{
  "num_hidden_layers": 8,
  "parallel_block": false,
  "init_std_o": 0.0142,
  "learning_rate": 0.00334,
  "schedule": "wsd",
  "decay_shape": "cos"
}
Below are experts of layer 2 (counted from 0) of a mixture-of-experts language model. Rows are named gate (a neuron's input weights, with its number), up (a neuron's input weights, with its number), down (a neuron's output weights, with its number) and show model dimensions 0-159. Each number is 128 + 32 x the weight over its row's rms, rounded and kept within 0 to 255. Numbers have three digits each.
Before each expert's rows: "comes before" lists some tokens at least twice as common just after its tokens as in all text. This comes from a sample of Wikipedia text that the model never trained on. Tokens count by the router's weight.

# expert 90
comes before: "\n\n", "=", " The", "The", " In", " He"
gate0:112103131145096168152098098079184087160138080098127107109122090112103147155106123125094165151195129053180189043166100142134112145071156159134161114147142092182113176157101121140131147132170104163116102086157117137137181150190100161168117128119134143151088143122197125137124078108118133124078085122113127118077134132162101147144118143172074170116163098120193103129096167158167129156136083103119096166127121084168170155154076116139136119123186132157104069120147164158078099183132099
up0:121111197102172103093079134096096140146160183096164173093138114153140088133107149143135116117182124085073095090083160163075090159192146106109099141139063158186110193114156141135191123093140117086073133088145072101108114131130150106083140106103073115122193178139153097102097140111039116135147161120076173094157089132094176120156136131175150140118173142138131090098153151128174148103143038070124122190165121143093096136171198173163140127160128168176145121119152112149157123089206102
down0:138123131073171081147058122090114132198209133075151101187145108142120146163173175088197087112145095094132126119093116141140137156120081098087183119152107119145149147112190129101141133156124135135081098130153094100128082095101200172075148098156157072091078136095100120155052141112087073122203101120113167149132091118128144122074092075074169096113162121100094117135193165210188169178084100120094118150107068123216129164181143141089105147177126128124158126171190076097077089147108130
gate1:104152143155135149202144143102155087136074141132175100096156151123112125129121190104095096130091061123173189102101110128150094157113162127113184139143151108103179168139076160136112127065145125077166158198127113103133116115153087133113178144114122123117111083092185083146143082081135192096125129077149143134156160187127123145157124142073137170122147131129150060161125144126117071119107102141101140162216149095128144132109138135147132162093130132153097140147143101082138113097142141
up1:138126092138167154129094127175127186154057137159104166148127171129143144095078171100126096134178147100147160118149130137122124127164101162135113090173061096111145123117128142067193109094198141099114179163121110158150095151144115124089181173151173153124179141066140125109028147168167157132111139108101126139113076109129107153174092168118137142120149119116127123168165105135113061104141151134089134123143205104095110131123155112189157082115064097089099171153101089139145156125113144
down1:094088103120133081142124121134090183127099136150088143157122090052155134120138131153063089147210125104102137104123125148152142146152114157094107102149152146156151101174144098131112092109165134108182140142145129123093170166147113125089148158154093121108112129184160110063113087047149094126158113033193177099098175112115052160121116127123127142128111116101130167156085087153061159095110135124059150146092097179157124133096148082144122158117135149134022139074085140127160114128152170
gate2:049122147145134174137197117183138120135091153148117125123114169068117170194143130127105137191138149112148095145156093143104119130054138146153136090098151156127107120151128146155125152123102149155100158173168175040110182140132091095156126131131128166198158178159178056136123152145134171141127165108125127153123140119144128182176141204104135118149123145130239155097103109127182161129176063134156151123131137073101169122131115169132090102167170056113141124121134141113023144157136048
up2:169130168140123189216158089181142154092083115132148112133132134126095142170152081113115170197099131145166199131151098159087136123092152104084166135041150089131105120169105128097126107109128105126140174093144173160107139111115126053166104212115149097190112110135136091143094115134117126136083145107108162123119140135079170144140149208080141064173161114111136127106084150159104110096135056128166088153091151170084147131108063158085076096109143149164113109182173093121094149134096152
down2:177154100178135145087125166158139148170186154108137128136118160097091178076124154162160109125062184080136112145137100100006174171098130128150168111110095152051153148098116143117105112086145150128156090085125100154116153121154089113139156139163116083134114145182133094041126134146093188113098157130189159142133138073114100102136135168157073092105157154123171164159136048156157053127100087080104125140126162085084153132145106119097114089193118142141115112149137131120109121174140099

# expert 27
comes before: " |", ")", ":", "–", ";", "19"
gate0:148156106188062144148176119085099153161139132071150150154102117084101138111185138116094161075096122124118096165171097139172140131140152099104142114080123104122123161172106116150164136155154112114117149178127098023108103136163117112132135118164127093153152140142149084107081143091069152083097125142103139117065197104109071110156095131075113136158099182133098163117143067123195086125116107101139081178090169078128128090131112157102110138097148149142141205111133117112191138100116117
up0:064137122108137132161094178116121156096124137149132110109111134195103118146087123098132115135177140152123067138142102138111049133166116146139168078147141111150097116127105107157134159148169127161130074147130117205155196134167155110121161078125105109151116108169106167101060127145163103192088120129119151087149156136053112131118177057180145058090099166184117149049151060193090146128132177123109081136188148131133200146134087093153207147160104127179234113137086121109101136110234152
down0:075132102189149151122144114193152150172159150078112119066123126115171117107136123127126117169111150072127157130114131131127101076131138122212126118121123157112114139149118117084126076129111149148189119150146083104117143175085193149124129120187060155151079122140134077070175139086130109143096175106122117133118131163166122188149157094119120128144094121156110112160109146118148104138147042101106133144104097197077126165127092141101141120128110178117153159200204073103113085147155155
gate1:134140103073127145161172109109094146185151145131125117124098082144142098183173157057111158121176047132109075108144097133165052083184127125140124098141175123127110163128111116200104089129118139083160082128107165057153104134161147097128095129103138100136173098180210124145171152139123180100121155076164132139121177162150138137157100146086100122081189171135176147144114169166143162155131108138136153058093133105176133109109124160133131117136142190138155164096095133125115091102170115
up1:122165127079078123129172112116074141157087124098126086142144158091158149131149164116113138163116111100084083128088174114145176192084084131119099110162099138140150131094109157159144112131206145132116132190078145126136164153173122116086090121106169132112152120089100157157160070178034121124120131143111166097136128082133112088155166134115138144178130140065174084119134128134139119094128097074129139166163140080112078120077160136156111079099162163145173122153058116089120198064074086
down1:109163198083131118128105113102127162098142129199138126114111113164186161130141126110093122193151134136176169147126076125106132079124159132168128109129139093144124154112051204109133122133130174104182132141141134173113128097154147112141148171174157183117160158181129121061121125144113169069150144115116179150070068100151177148093176166118140132134131183189087169130102095125159147162194111173082107141129188130100120118119176122114154116141170175099193140113066159059121159140178130
gate2:128182102117141117116143147110214118139135110146128110091120123156091180132128154157124122087097113128085125120114130129118161128131171133140060068079179128138136095141092140129171140113145138135110116110109114150128126123134103147185120126157122144111131168107188158137124217139157176170114130076178136169082122159164112100123038179072098162134138142113135157112156177073156042087155188150105102075165141056106106118139167190154121170092136114110088095098157098140087106081168166
up2:209093121129169099165079117139183131127122091122146110124101159103107129164095107115129068109110126094104152148127084178185102132129162145147088062177079147184135176071072105087095197123146133134161117127150113112154122093094151126086157095157132159150142128104134101210149110122139094150151083136091152127122108136105178145108141144192156120172125131146152097202081105208117156157144183104074103120094180191120143085090151124130165128120142110161115153177103138147127213152152115
down2:126092158064090155158124156113122130119164105157105176142138159139088139198096130106115104141099186105140165140171202156194165126104141089072114171134092091147117100108143098103089145125081132094122141110199121082187101110095154142160153150144116134124107094125120162165122078156155178136157049111097188122110183101126135144203173164110111073130089119156148118173082103167135156136118115120101225124153146150135130102104125147141214124106106176162128164116105140140126162128126158

# expert 30
comes before: " |", ".", ",", "–", ";", ")"
gate1:153116178169059183148123138153141131132136219159118191121167144127132143111145151099153103173149178122125124108083143081080170173136156121102141151086110167131059134149089095094095133116120144096153092204111131131143129121133105124117176180099097173202204185138145115161087149063116115090175103138171187136168058117117137189119127160113153196090122115157149077065156158080143135133141164096163137141163126148116117113100114142089104169122126127123107154106105116101177089132140171
up1:196145155134077162141136122145072063109162128171091185147165138096092129131151177141150166079181125085172192101146220139095129181149137073198101185047175144167114134082088098129134155082115082146147106101141206128161195128133131109097139153072171122140194133123200111128145060134134108142186061198104134089128162112102133124125094108113150103111132102123096073140183156156129109086162107153109160121099140120152104144091087159091144139105097137176192116154093140139089119124103096
down1:134103163154128121168114177180135147136163058106169154151125097159164128163176065161062133114135113166144105089152112082158130108085172092086156094168082155179108114108175160120165139172117063139101156074105083155146067095126094118115144114160075070156146082098139153070128133146168114126111159179121082156091139178049146144116159088108127085153127157099087078148123085029118161108143111123142155141112079096164161131125132163139133096194096145078151108063132176080158148115203168
gate2:092139045069102139120130134204127143170072197093140118107163115092135159096162133106151123150124138089145092148104123163134136162135092094116152104130119142141085117154142146128158140170171061123147109146119127153150140160065092097141211152127086178123193145163183144160143097165164197108121101161167150127093128070109158113138154131135145144142212184138125088098129146108083155147176150118134097144086175176158122174151144144130098151151073160157081136179136134155158092154140139
up2:121101140148177137154138145068120174115068140114122144179073126118087144100206053200102120124100119132166109091134100087136128084133149180079092072142152180097146115144140058127118084041126126182116182115151115122085093099173092070117115135141135165183083121109086125125090136092114122161138169145072136146155128129126096040095119151120114093182128097145117148181155101121159146140134199155128147127161193086110124125104157121136126120145084134134135145099180131117115096134175140
down2:122093126109112188160137073105137130119148118158084083176102124153119087107098165102187133127182131162120083170168101124125093106131118153134098113133098113150124146098139148065135143139121131183109097153141137059140079191191125153190155166156200089087201140131143151163111123108138139128161132204182112149148137133158136157125146105116139127119146157178038107116118125129112122145115099124095127124142157159119165068141098145176135136113125176158114151134081129149173127116151139
gate3:048080090099084126169147123140152163081082130169086096097151150119135110155127148128144170149154123108170064106108165123184105123115138160114109147139134132114161134137087170161155122117140103153179182193112150139116177134142129186121054146084148126179135102105121115060125121139116157157093104108112116154088098171124099093166051168127083131142131113099071124178092127136109089207103060116116099168145145162124159089068139106078147092167181168164176107129112115111117141109129117
up3:100113131137219159119140136207177079118150153139106111090108185100114099168116117130092150062153157100146132124138117148139091132116152102144151134121171150072067167200140080082097096081143086092137147147138151139142118127095090088107181131148106101096110168156167105097115083233112123141199159129127136188167176206111127143134165185095128097131176098183122126107137156139088171044151172148155093143147128155121072176169191093136130129125126158127133123146152109153085163126149106
down3:131123105106130132092164129197143134133134156120128115180144157102074158153130147125105063153138099087181115161170060106098126160161112120166123173171164137154119106111083126122091042134138113115164078169165154080100166134081111135223112095155165122119160149134122168153145156110135061177150117158114143126136120083070107114111110165130096131145137145132053100142168098119097103133146106144072112222114156133091092084082135175109098108102081136152111104108136101139073108161112150

# expert 3
comes before: "|", "  ", "\n", "{", " 0", " 1"
gate0:109065113095146141103150151081140152077130179140172164148180156162095101149147105151143158132158130078137112120114147090089114128095169126141127189161147159117062106165091143150142133118102113148139136155185138119095152120103139113143161145139141138148166122187135069165124107126077167129121031117124124144099148200137152136111089154082104115114124172119122136088126077075018085125158124158143114125090152139082156101118111154077144171066140150123144137067114130132164101141103134
up0:142144177087154117088110159137090152112177175174093122132134110148104151111173093175129121139166091083134115059096109114115116168144155155085125179044110088062183138112165124107102060191129100126121135121218146141113191180109099115126122131138127119200208143142181100187133104192126155159141144116125148141092154176136121144150059111156162098105152114147084130137152191124154088115114116102119177101142189079194063090112117124206081107065116045120170082116173133124164163119151165
down0:174103184186185194094145122083063188112127085108113123117129162086101100108124041156087074153104141153157136126137151100155209148127161114137163124074120121098118178153093091115158104148145133120151201136114127084110154101100134131133179114162140105116209103125133085120144130148181105132125137102097091123136122111071109155113124143073108156148098149152172155111152137153173147178188117107086086163166127111142101172143169140133142147126134091146120123171193121144119129159151144
gate1:119141102089074142136107129128172166101123148132162075171151100125112164087116135180191166113152072127125073133166093112113141154127093082033118138092094131042110041113119107104087127142140134151114190117093165132058165084127121060149114116136150097149137148078179179191152140127115089143135116122090123182094165105131127079150137071096151152160194088115105162148188061130087091120144175126114146092171111093113103126161118103086114185138161147163106148134162162129172143147153116
up1:093142099080149114121137171094108156122087127150109146138158137094061141150152107121094076131104114090083138103112144059137196107078213168170152116147123140137130156122132155111120074118091102081101095146114105108177113167128106128151075094096137094143139128068171122164124115097171127112120177113128124114131055119147099196079129111078136144116123194162100112121153120091188116095087170143122128134167177085135160133133118163125132122110124138132076158107086103057191146143132148
down1:147154117165130138164187141132118158167158099093183124118105119137133123181162125122130125144189047104110169183158146187161164128070032110151142099104174166052141140165135115129184105110146116122120149166111099152178182093157157125137090046126113140113121083079163165168160171148117113134115160118114114179154218163096094088078149123118112122135147172103156158077148197120098113148185102113153172123190152172191100163055064118130109124140078160118135122046166159155155148124129126
gate2:041087137172118115126092164140098090128141129126133146138128054125109178160122169159166114122055132155156123141118148144133132101109150181157115144181183202108106119090141166171124079133148149132141101127145087112129123098159038151115090070149101123120095121105117139116081191126111120153078134072183151192122130145133106137135089149138152153145113111177055133226095167100148094134137104121148165202075180102177155103167191090135117147088171119114158111081125137096150093070151159
up2:154157113130108129166161177137163129108201175143095125122166169135163123134095105088139129144157131199173142132112063152186165065192160151079173069138113145098095146070115121134106129136153119045174161163141153124166112136106190179128129133142082165134191153168141058081174056149173081165134119117173094131090111178114137168081121190166086074139106154187153110081203156113084175151128165117174135170107146117133138086121106133128157119085150106151136150126068088139092118164129106
down2:108140107128101155154156105106145133109147147134088103139086130112167139111126179206100134143112142218158128117130100120169146106155073110106154064149141139080117129116158148141122143121165106141176172088099189089151135124186117151054126090098126190151136129086111054147089144135188129041151149068161176111118119120159070149146152164133090111123136073117147108139172094115152115124169139145115099124116068128092133124163155158124162095101114089154188108088171136107086115085156187

# expert 60
comes before: " |", "%", " (", "1", "2", "3"
gate0:121109082088125149096087146158161167136124142093132161124115140138122111087183167052102147169143108174154165109178119163111131172118131137102158141144069133115126152137081132069113102147097108147120102171093133103094108158152118118161108107180110122124139169140123132150104176091119125125136121108106139185138151164125087152162127097176118180101133157062063173170118161169098087223101107123074113167164167149126146082167118125141173119160151172161151083115141119095103122130111126
up0:095139107168115096108180125105078102094147174118144109079121130107136111119165100086133111182155101162176144156096174118176100139195164115190156102149090126121114197160085166088094126092080162124065153080103162177161166125114118141092150115197083122153107097124125069095134196123137152114176132090133082140140113121119162145154154137164077139134173163132146126084166104102153160131106092142159081126109147127058075092068194147141093111149159127156091119165160087144085128111108138
down0:106102141141105103119152155156125065133160159137114056189128157097094085073169162146144084149069101132145103058110163117157097115155130105194060156142138100132172167122211142121116150185122129124132130082164114198126141090183121146097155153098098149174147139130130185023079119170137137115146097166064101099087139107108177169198131175101126135162154132130109125137079095102128101081112121176128117081114107115119110138069161171134073124092137123157139109123180134133120103135121130
gate1:129096081163085178079121183134142158075133148094090133130102121084163113107125165167175164141189088135139144083151097165155195124142107161146113130055087128135115095133100110187136078162138090109104099128112186132097149120051106086136131143134105124113104145070174151165076161118131187079162118051119161117193088118153128145099129088097132124144152109101127158115121101160098143160142042158109134163082093127081075202151097139159119158118121124127156172118089107125133133078130168
up1:102056075075139114138129145111135180142164104107087101100141117123157124158144196063145125150175132154092185151122149138119119164087163104107058134153092112075162063114116062151225144142118102145118141125157111155155085067159107120107082093132148099131127190120161139145069150144054056129084146163203130154106096145122089132139064108165181156166094104124080099135111116080104101137162122082096153119176086150154149117143152125164142091181102152125160104040123145071122184090149170
down1:150141125110154121092147158153094158113120132115111077128080142155164098134119100114111099167115171182143131075119115053122103127138098150149112059154109147093173114134153134161074099075151116172116156116135121171168149099164108112141115141120197147128198130129204103111110147149119115145149130196117131121101120144116113117074148113156172200128073159160147103121112131149137111052134119076121167137132170144106167073139116074106131092113098092155085147110131143169168098135075126
gate2:118134114135105121075161174140180139107165123173169117112177118124116193106117159042101135168178110120179121138094137185130085137150187093149146073134113127109111124147146155152110127130059130065160171096099172079195109165151136110121136075152123117142102112109101067165095113115132145179115195095096121093100143134098146172112147163173106119103135155118128060168152108150147169207161104154105148108175193136124112109103136114136177120134117154166112106075145075103165131153081139
up2:134046141164140181125118157055086111156181128132101143125121120156084122082089139150092106107192119091111144159135104131100109147177118114064079125124153158148113128090142100128148109113169084075138132139149125111107092117152136098132063100098133102178176123069090117107071116161091126144116152151078151117128189148167161116140101174157109152081122164149142114123093113179092118211130123123094133116099150147174130119097125124086058120080098145060162167180087130106119186131038071
down2:082156096122099097098242083092117104110160166154125173145162187127125123171148147152117123142162169103083130072130202123151119155145094118151185131131151122179190135088144078126146115088185074068109125127172174091155128118125093121101119107167121132137141184101051116110143111110104124131111137131168074139114117130092123126132113129104163156195163083162116173115066117138133130115126064117179072130089140120156163133187081154145108104146121086116089140108113193157135163186140095

# expert 14
comes before: "s", " of", " in", "ed", " for", "al"
gate0:151118142157134157111038154158141119110191165130134120122148140108209153138194129113167047109111126189113102167136086114136112164100193167048160182129093120146166204144215134170052077123142057156182050138105134174057119154101113144101121166104112116147121108101075109125115056133096121092140123110152162105170090143135138135166146149153115132163153112108153136075125158149135097170102156175149133068148175142126115141060143107118089149144073124084136119129080130115125134157099116
up0:092104106102073130093190091118132077167067132134136097066095118091145109138145136130095124140093086187116100092130136145134084153184093157100096068061157113134112103184141106136103096167100154116060102056151151121109077178109127179178161170132135142158169140125129072135116060124124136093136155117119163121074147060139122160101219136160133087121156135136118101151157098178168053114072113153105128097119098106137135126171106128124190156137113142084130134097096144118130165095146140
down0:112131111125120151186153191118125064154138100110128109146104135137119162110147120098110144066130113145144173119074084094047154131207143172110136146206103166113122113110126093147141107135142084159143140145127092134142152083112140159092148156167160148173102119173132162130167137115131082123154120117070162163105114116150139105171136089109194104117139095069122168138054086109175108146126156116142161130135113125123122125149115156116141039204093150094070105116110128125153094115127131
gate1:083082131092156160075042095148096217123121148129121124133141137108213114066180134130137122122076197159157086116067027149108129086164138130138108152099152130150078143142085154171150140106129108094162181153181068147144101122139061145144126062109077138165146090109172161130168126143129111059170115133122136089064157124153123114158153128106123122094143212129099088105145120085206089173130089123118139096146068142154113080141088110174101194132133109138107125160133142118132110100068110
up1:072201104092148146110161129124120106127113118074110088079047165113126099129132142208100133133080149103057107141108073064098128135063128111096100134177118168103142159090163190129119142135128149128103109147160156140098154082107102125153068121086069178156122137134161149148114134154155119113093176122093162162154114092116128149162107132167096124117103118136149104114143142103157095057161094077119159138091154147102088141097092137171108170143148176151162123193129121125161134115189118
down1:181126103105136187141146124105114142211127132127176150185128143110195104144115100175113101101186127119129101105165124124115143088105000143109186068129139158144162149125109157170110162099114126190107163118114153140098127124133108159106132051136128096153090152104115166119092153128154083128123121164169112146126194151132112097127126117077158123154181121075128115159114141178115160098053141127145073203102088148130113133123094095183125093132128119071154179140162079131145094174169109
gate2:133113104125171131120122151136165214204116117131123104178116120113138210120057128101113068160079169112109103183107168138091169091124156132144077150159154136154131123170140114161147118191165097173114166089113137045082096131165131099165106151113115088093122131143138096127112124178114086128147158132176121119143153161126125139182146161190094103086125126147140163151111158140126111165132071166147182151067124120155094178088067056188140119202101140091111134097120119071151099141113087
up2:158120109163151150106086153075061181132125175153124112102130143151090139179109060138170129101115109168187171128165107106197124055167065143144097155150177111109153136129198130133109122163118149098203083116176113131085129135126094114121166129120102117079079127158098128156149119112113215068137141148141120174132054170132143057195095086131170171146094153070117134154160128135108065114089102199119133139181117153121127111150168169099150170147144140123157162093151150112115149143117130
down2:139152135088151182090092144192123127091125122136132138178096140150101127093139168143152135187110095117138153094114143147113145157139151173100093135130134059157130161127101139112101099149115105074120157140151143056124145130118195098130146099120078140088128159162168157087112164173109136101119097081177130064134086127126172137130173107148148116161076149165186119112132155134073194121156137058141114123118080168078108083091052112118101189158141134100100096145118154132116192175149099

# expert 109
comes before: "s", "=", "\n\n", "In", "The", " He"
gate0:075110122137088169140196139128121093137134142157076127119119086153153099154099178106170116055071154146114084103117171167135141142113114170127125069174122137137078110119110062130135104123063089149122151157171126154135134140142166138114127050096104162064104109127165134127126116158145094112089097131067158143131108133145182050141143120184159115135135129094129111165121089089134167137155173081099128129132171108123146150174069166110126135071080134148162069141151152106140097144151113
up0:078140128118154129183145110094124099138155139112142122115046100145026116110156138168091089111105132133145170154174121191169150085132171116071127172081099098152108119142136142097157107137133135140149088126136113138168086123124088132114103182134144145163157155120132128079142123160064144101075128123176171062078111099144117061098090156155088087156178150186159116138186146181161124117127142100101123072104092129133108151135139185114187132164160181110090182105058091105165108112130178
down0:145103155162152121077084145111114119154133076120102111133170075110224166135105103173116070090091113121186085176197172117142155113150146106119141065159133140134065167065086103143149131108141088090197106148176149125107098173171170129096090142107145125099140113170138112135133196236154103118091125127137155135136144174172135101135123108172111169090102140108165130114129102129141106123146092095120141126100116159180186082125229135116148142027154106111157163119129204130125123134135090
gate1:084146121172092121076153095143087091118134080144103118155160126168146160092104151067117141112093157143183089123123138135083098102139122105105142138108160126117118156154156084170185155089137161168127095136079121155106151087137091130139120136178114148132143138095119100056139191118148115131176159084113040175080134125078112167079117107111099115092093179133133108120136139156133169133118173099164166102087097220141134180124104144091167165098085209149078191146154138131081098104102163
up1:097196151091165126124188104147097088134144141161132156137160160128100154095125115075102121190135131140095128116207152100137142107121202125153135100129163115107145204128145140133127136104134149141144093101082145136063148180126106083140173134077119163139171123171171086151072193143187122106131137137115138145091113169167183135088068128123163086133059110088171137145194103148098155088122213116141112129161130145051107122163209105082100135098180103142142110112094114152146081184157075
down1:106143126141088130056132091161107110157061246118086092122151103135188147064108157102117077158119104121139151100176113179171165160084101125110134149174119098166135111155170124153120087129149123103119101186142057122157126140055084059135111146139184109112101175106116093122160142136097088155149085116125146085166154124143127134128115073082079082129052174098135114147180161146151125155110114113091110119158169093125119160083161135103108060163116149203128116122096093084168084139140128
gate2:155119091168081082121130120184154155134130129147132179131103066058095118130155131125076144103153170180123090155089137152134160156091092068133101142108146142147093096098070154154099092132141132128182174074088088086113165127137149097156137162109075166022102127087157142103173149114138062162139179173138116181131135139139106150090133144095067055095162146135080152153129099133147089053098122117137134124167163146142143093129172154128117146109135183121132123041133120104120083132130114
up2:131163105103145108127156110121092183104129104105163138108173113196087129076121145113143089127159103099071155104200157183107102075130096093129134058116112146131106181178105134176177128204082144147136145108127192153139135169103134164156126077095124092193108138154119149194086150124133093173122121052108134107134123125118101098144125104126122130128117159113091115073101126097090118178200110123102128170131113158129125146170142118101172073173151087118076157130102129088147158119164116
down2:106118108149116136109123111090124144145076162149148181147081136109103107119099117074130160116150082156158125117162163118157063144134168056134157167162105187082121176137115075125122107141135061143148109144148171166182167131114097139150088118093095109172169140183123106119121159154211139100119148141161170100132114101116128174156114162117091130131124080163083129131179115074156140195116141138102034134089159117163103146153111137098166147160129165146106074102142156143093145113155194

# expert 72
comes before: ":", " |", " of", "s", "–", "ing"
gate1:132188146152188117103138142217124118120143139115178134184166092138175141141123141099066130166139133118177095128122160116062119151137078124172140170120099070128109124131069144101091116161137148126111142123100177149135105154184097154101104156084145105141073092098118124168108037122110150118162190108132102151091114127142131157153085144130087200129185090155138132176158136080157093126137131135128171125112085129178135113116103113120158095160108129077119174129130141130192140131166113
up1:158187083131100116153121122159072130135104125177145141118118108097071121112182124168098169118091127139154159084146114162133140137103192158138084054117167121160114104140173132143090166140183173144097147121093171193128082057196107116148123149124129109149147102122152156141102112128107108099085177053164145091137138153087164152091120131128108088077166122122119099149105180136159182087147181106151090104149095177086117163133113134194116137120164102096160135148082103156165119120145126
down1:155174079123164100114120165130116082084124085069150153159104126089036117085160117114134090151145141073143141155126095158095101164130126121133081087113145101168080097171138070097126157109119095068162160105121062118108076074149131146177118124130197121098130094160103193202106128155154085103094140130094181175124123107123129151138115124160133164118045161139134084141115078137130150112110136186126135138182075148167122161146199155155156149115140104125089098120137142187086142146117094
gate2:120151176100150165100175111111128182100077173097144125181160145094164150168125094140147150096100110163175130158150113132125201114148151197083125084111129173123088109152087168124112111132114134169142168114118137168156091130086170139118098126115124124160139107113125130200110130133090171068102079178153110151108165184169147169173158119207113120137131178100138155147135098149164182118196122102068108118103145128130149096122061115106139094096130089114131137116143081087143117117108125
up2:090072056098135133142064119107100107097092115123131112115107090113066153123102144153177104115114139147144091156135102084214134189161134080160153153081151107129155086091147135167098164130126136100141086119193106150128114106128198154124182111132144104120119104146116132168145099140102159091095169109140159146160109058131145080129137086100129170099125182134185142070147148106137152078124152082193129177078094103160139062098090080136145157153183113131100150160160103066088133127132151
down2:131146152099120172148150099111152128173082136129059159141055146094141137109124155136166052117110157133148158096186122123120125136130106150099105151206176106115139059115143146108100126142160172133186136117149147169151061127098081099168134122108138187104132101145097149139101123193167093136112077093134150138126072106125152142177078124106150116139154155102066201084080139134150154085103116104068135105126136136143151152149117152102132072103125175099097102158140133129166114170091119
gate3:149202189144166128117145198114124181113115137163125139134097155106140130075157147143071150128056158131133158120121176155179138154119137171157170156067128114149145099150086126129080088142124122171130151139127158139138102111162129128135081159158075159186172095133129128171114158166112139124125114121077124176138163114200067179168126140138103165157135182074151180136095120089134165143159128106137120149087128106112102084112123099145091151065123206171106140051112108098164138121135081
up3:125124081140110201054153165120157175140139159109124095135107155146096135137125094146117137101071115133112094203126152143164092137201150131149161102091118106101073177184111149110151162155114090166078148122128114216125122049095107071108121115103126128174181124159132127098159119139153115097138061117152097122140165122118093158130157110098136137123112174187139172079164160151131135159102078093094131173115176180123123128091083115164134131153080046153122197205106104110126141165142142
down3:104094188112126102153143164180111102115141190140121143210112139108115111139094102114074168141103144110127110123118097144142145117138133132167186136118094108160094133138088135118110074151149101119103095129107115143145107160111110132164128188099112137118081075116128148050103072108173144138087151144175177140103107097141127143172135139181100139136096149083184144172082097074108134158152104162142133117127117075086192068146104143202173170088145107135151124116128087117180119133106097